Weights of a small mixture-of-experts language model, trained from scratch on English Wikipedia: 22.4M parameters, 288 squared ReGLU neurons an expert.
Below are experts of layer 5 (counted from 0) of a mixture-of-experts language model. Rows are named router (the router's row for the expert), gate (a neuron's input weights, with its number), up (a neuron's input weights, with its number), down (a neuron's output weights, with its number) and show model dimensions 0-127. Each number is 50 + 10 x the weight over its row's rms, rounded and kept within 0 to 99.
Before each expert's rows: a language model's description of what the expert responds to; "comes before" lists some tokens at least twice as common just after its tokens as in all text. This comes from a sample of Wikipedia text that the model never trained on. Tokens count by the router's weight.

# expert 3
It responds to: Prepositions following a noun or verb, mostly of, in, for, from, on, e.g. study of, sold in, synapse with.
comes before: " the", " a", " his", " M", " B", " an"
router:67 59 41 58 47 61 62 25 51 60 49 61 41 56 57 53 64 51 53 39 47 52 49 40 63 47 41 60 48 56 50 40 63 71 44 52 52 52 49 42 46 53 30 62 44 58 47 45 42 63 47 50 53 63 59 44 61 54 41 72 42 30 61 63 55 38 55 63 42 46 64 41 35 46 45 54 38 42 56 46 53 46 39 49 40 39 51 46 58 63 47 74 48 48 46 53 46 54 51 43 66 57 49 41 46 32 39 36 52 67 65 30 63 70 54 43 51 60 55 52 37 59 55 35 53 30 67 57
gate6:54 59 36 43 61 53 50 49 43 54 49 52 53 50 59 40 52 54 39 73 55 54 51 45 44 40 68 50 54 49 47 49 54 48 40 44 38 37 58 53 27 73 47 51 54 70 53 42 53 69 32 50 52 35 32 44 56 48 56 69 65 39 57 54 64 43 45 50 55 54 45 44 56 34 69 42 48 42 50 56 35 61 35 39 44 55 38 46 44 63 21 51 44 60 45 58 61 52 40 47 46 46 54 59 42 48 41 48 70 62 47 49 52 44 29 23 44 58 45 63 46 42 58 52 48 51 68 34
up6:56 57 34 40 64 60 64 51 46 51 51 51 50 43 43 56 55 59 36 65 57 71 69 36 52 45 70 49 50 60 64 41 54 54 56 55 42 52 70 57 31 61 42 54 55 58 55 39 51 51 43 58 51 47 46 44 50 39 54 70 71 39 48 62 44 34 49 57 48 57 57 49 51 34 71 57 45 56 53 42 34 50 49 48 46 48 40 36 37 56 33 61 57 52 51 66 62 44 58 42 53 58 53 58 47 43 38 43 64 82 53 46 55 52 41 31 47 57 48 74 39 52 49 47 50 51 69 40
down6:36 58 39 51 50 51 44 50 47 59 59 60 48 31 49 31 45 64 51 49 68 40 29 60 52 52 49 27 59 69 46 62 46 58 48 46 57 44 52 32 44 56 41 51 47 47 32 64 48 45 43 60 52 54 46 52 53 42 27 68 63 55 52 48 52 56 60 73 50 44 51 44 35 51 50 55 56 46 40 55 55 40 37 65 52 37 52 59 51 48 75 50 35 51 48 47 44 38 66 49 43 65 37 56 45 33 60 59 45 48 57 29 48 65 56 66 34 40 52 49 34 53 37 69 50 51 51 57

# expert 7
It responds to: Final pieces of words, mostly suffixes and closing vowels, e.g. -ation, -ician, -ence, -er, and the e in right-e-ousness.
comes before: " of", ",", ".", " to", " in", " and"
router:48 55 53 57 53 42 54 54 56 63 54 49 38 37 66 45 34 50 33 51 61 36 49 49 52 55 44 62 54 42 66 73 66 63 56 46 38 49 70 46 62 34 49 59 55 41 31 47 35 57 47 52 42 66 45 60 52 43 55 41 45 43 41 79 44 48 70 48 60 48 53 58 70 56 43 41 65 39 54 40 40 46 54 51 59 59 50 60 54 60 37 60 54 62 49 47 60 52 40 56 38 58 42 48 46 55 46 44 38 57 49 63 48 42 34 46 44 32 30 61 41 42 66 60 60 63 40 65
gate6:48 69 40 68 58 30 66 34 54 53 42 54 57 50 44 46 55 54 43 42 48 50 41 59 42 47 64 46 40 50 50 62 59 55 76 51 50 60 64 49 56 37 20 62 46 46 48 34 67 58 58 60 57 40 42 55 52 62 59 51 58 60 48 62 40 48 66 25 48 54 44 42 53 49 44 44 45 69 32 44 37 50 70 61 33 31 63 49 48 51 38 50 47 57 39 58 37 45 52 51 42 48 45 61 37 54 64 44 48 38 48 37 41 42 53 55 50 44 62 53 42 44 62 69 60 41 55 50
up6:44 47 60 60 51 71 67 62 29 57 73 62 47 60 61 44 45 56 53 50 43 35 71 51 47 67 44 52 65 45 56 50 46 36 50 44 44 38 56 40 58 45 56 43 62 65 58 53 45 52 59 44 58 41 50 64 53 53 50 45 68 55 54 54 49 65 43 46 67 66 49 38 66 48 39 56 61 50 65 31 51 30 57 47 44 45 46 55 47 51 80 45 44 47 31 48 51 70 43 38 50 50 44 63 54 56 61 36 41 62 45 55 53 51 69 37 39 46 59 42 35 57 44 60 54 46 50 49
down6:66 50 42 46 55 43 67 38 51 37 74 39 62 46 60 64 40 56 39 58 30 47 53 66 49 63 65 63 60 26 28 47 45 46 47 57 57 52 40 56 44 55 66 74 37 52 44 45 56 62 51 37 55 55 57 52 68 46 33 41 64 38 44 38 53 52 54 46 43 48 69 56 45 42 57 58 59 50 50 52 58 58 48 67 34 41 50 36 50 53 37 52 36 43 47 37 49 33 55 50 61 40 50 50 52 73 40 65 51 41 56 35 57 55 49 59 55 39 52 50 45 47 48 53 48 69 55 52

# expert 8
It responds to: Table pipes, commas, brackets, was/is, and equals signs closing = Name = title headings in sports and station articles.
comes before: " ", "\n", "\n\n", " a", " D", " M"
router:55 42 64 66 42 53 68 62 37 58 32 52 48 49 51 32 46 52 38 50 40 61 25 47 45 59 39 34 48 48 49 58 56 47 35 55 48 59 68 44 48 46 59 49 42 43 39 32 38 42 60 40 48 47 58 57 59 59 47 49 44 56 28 36 67 37 60 49 44 37 38 41 54 52 43 52 67 57 33 49 45 39 48 40 44 45 37 31 51 60 39 49 54 36 47 56 49 43 57 50 66 50 65 50 45 44 46 61 69 42 30 40 31 45 52 63 57 60 53 28 52 54 36 46 51 56 38 43
gate6:54 53 50 53 59 51 55 61 37 37 48 48 47 49 44 52 63 60 42 34 56 61 60 53 36 48 53 44 38 64 47 45 53 65 57 49 52 36 49 55 31 44 31 44 55 36 44 29 54 54 38 46 56 53 50 43 41 49 67 39 36 49 39 44 58 43 56 69 54 48 40 50 61 67 50 54 59 50 37 48 47 43 46 65 61 57 51 29 73 44 56 58 64 38 42 76 47 38 59 46 49 49 67 47 40 37 51 48 55 47 62 67 25 49 37 50 40 53 45 56 37 57 70 66 58 57 34 38
up6:30 44 37 40 56 72 30 51 70 43 58 52 44 63 45 41 65 66 59 34 52 54 59 55 44 48 56 54 61 45 74 42 44 59 60 39 46 52 43 67 42 57 40 26 52 48 33 44 49 46 60 53 42 35 44 47 53 59 54 45 58 64 52 56 51 65 48 46 39 37 34 55 56 59 41 53 60 64 64 54 55 43 48 46 69 64 64 44 73 59 62 47 59 38 37 57 49 38 55 52 39 61 59 42 49 45 46 47 44 57 51 52 52 65 25 61 47 45 40 65 49 47 51 55 55 46 49 51
down6:37 45 75 50 58 60 58 59 58 53 56 56 46 48 44 47 55 71 55 36 55 46 58 47 45 43 47 62 62 39 29 58 50 54 42 51 49 42 53 52 61 39 75 45 46 49 51 58 45 55 61 57 61 24 65 47 41 47 61 60 59 50 51 55 50 59 47 52 55 31 26 53 47 59 54 65 57 41 69 42 74 42 55 57 36 40 47 60 37 49 52 50 35 57 43 44 44 45 44 61 43 35 69 40 59 51 49 46 43 52 68 43 55 59 40 76 53 46 41 52 55 43 34 62 57 62 51 53

# expert 2
It responds to: Line breaks before list items or headings, sentence periods, and linking words like to (dedicated to, endemic to), would, who.
comes before: "-", "|", " the", "==", "The", " be"
router:54 55 53 47 55 67 67 52 48 62 53 39 53 45 67 46 41 52 55 55 46 60 35 49 68 43 42 54 45 36 38 66 52 57 41 57 36 66 40 52 57 63 71 53 40 51 61 58 45 71 52 55 58 44 52 51 42 52 40 51 54 25 69 50 40 40 43 53 59 67 46 60 43 40 28 50 58 38 52 53 61 47 35 60 56 59 45 32 55 53 57 39 46 46 58 38 56 31 61 36 73 42 56 51 37 29 56 40 40 46 59 59 70 36 43 43 51 58 39 53 46 46 51 54 58 38 46 52
gate6:53 47 49 40 52 47 52 31 46 52 46 53 40 37 51 55 40 34 59 53 64 34 48 45 48 66 61 67 49 39 44 40 61 52 62 51 60 50 38 31 44 62 47 38 51 67 40 51 56 63 32 62 44 36 58 39 43 29 51 57 52 47 43 26 51 35 56 44 43 50 55 57 50 47 52 49 42 33 38 45 47 54 50 39 40 45 30 39 73 41 51 50 53 45 65 49 53 59 56 33 47 50 43 55 37 56 62 63 43 60 61 52 54 46 59 42 26 68 44 71 49 45 47 42 51 61 55 76
up6:54 48 63 44 55 56 52 31 47 47 56 48 35 37 52 59 39 36 67 48 54 37 50 44 44 62 59 67 44 35 43 40 61 60 59 55 56 48 40 34 45 60 42 44 44 62 37 53 48 61 37 67 52 32 62 38 50 43 51 63 57 54 50 29 42 29 63 48 45 58 55 58 51 41 48 51 47 33 33 50 45 54 46 52 51 46 29 33 62 40 55 50 50 44 62 42 52 43 60 37 52 51 41 58 42 59 62 57 52 50 65 59 62 34 63 49 24 66 39 68 44 56 47 36 54 64 56 64
down6:60 65 57 64 51 55 58 69 52 38 60 52 60 45 44 48 39 47 58 38 27 60 50 42 61 52 50 47 58 56 60 42 63 48 53 43 46 27 41 67 58 44 57 67 44 53 64 44 29 46 57 56 47 59 70 43 44 41 48 48 50 64 43 46 68 48 43 46 57 49 42 47 43 41 46 31 48 33 28 55 39 57 56 40 67 54 53 50 47 70 45 53 50 48 49 43 36 56 58 64 44 32 62 56 49 53 36 49 50 45 49 52 67 43 59 43 58 51 23 61 34 55 51 71 62 38 53 50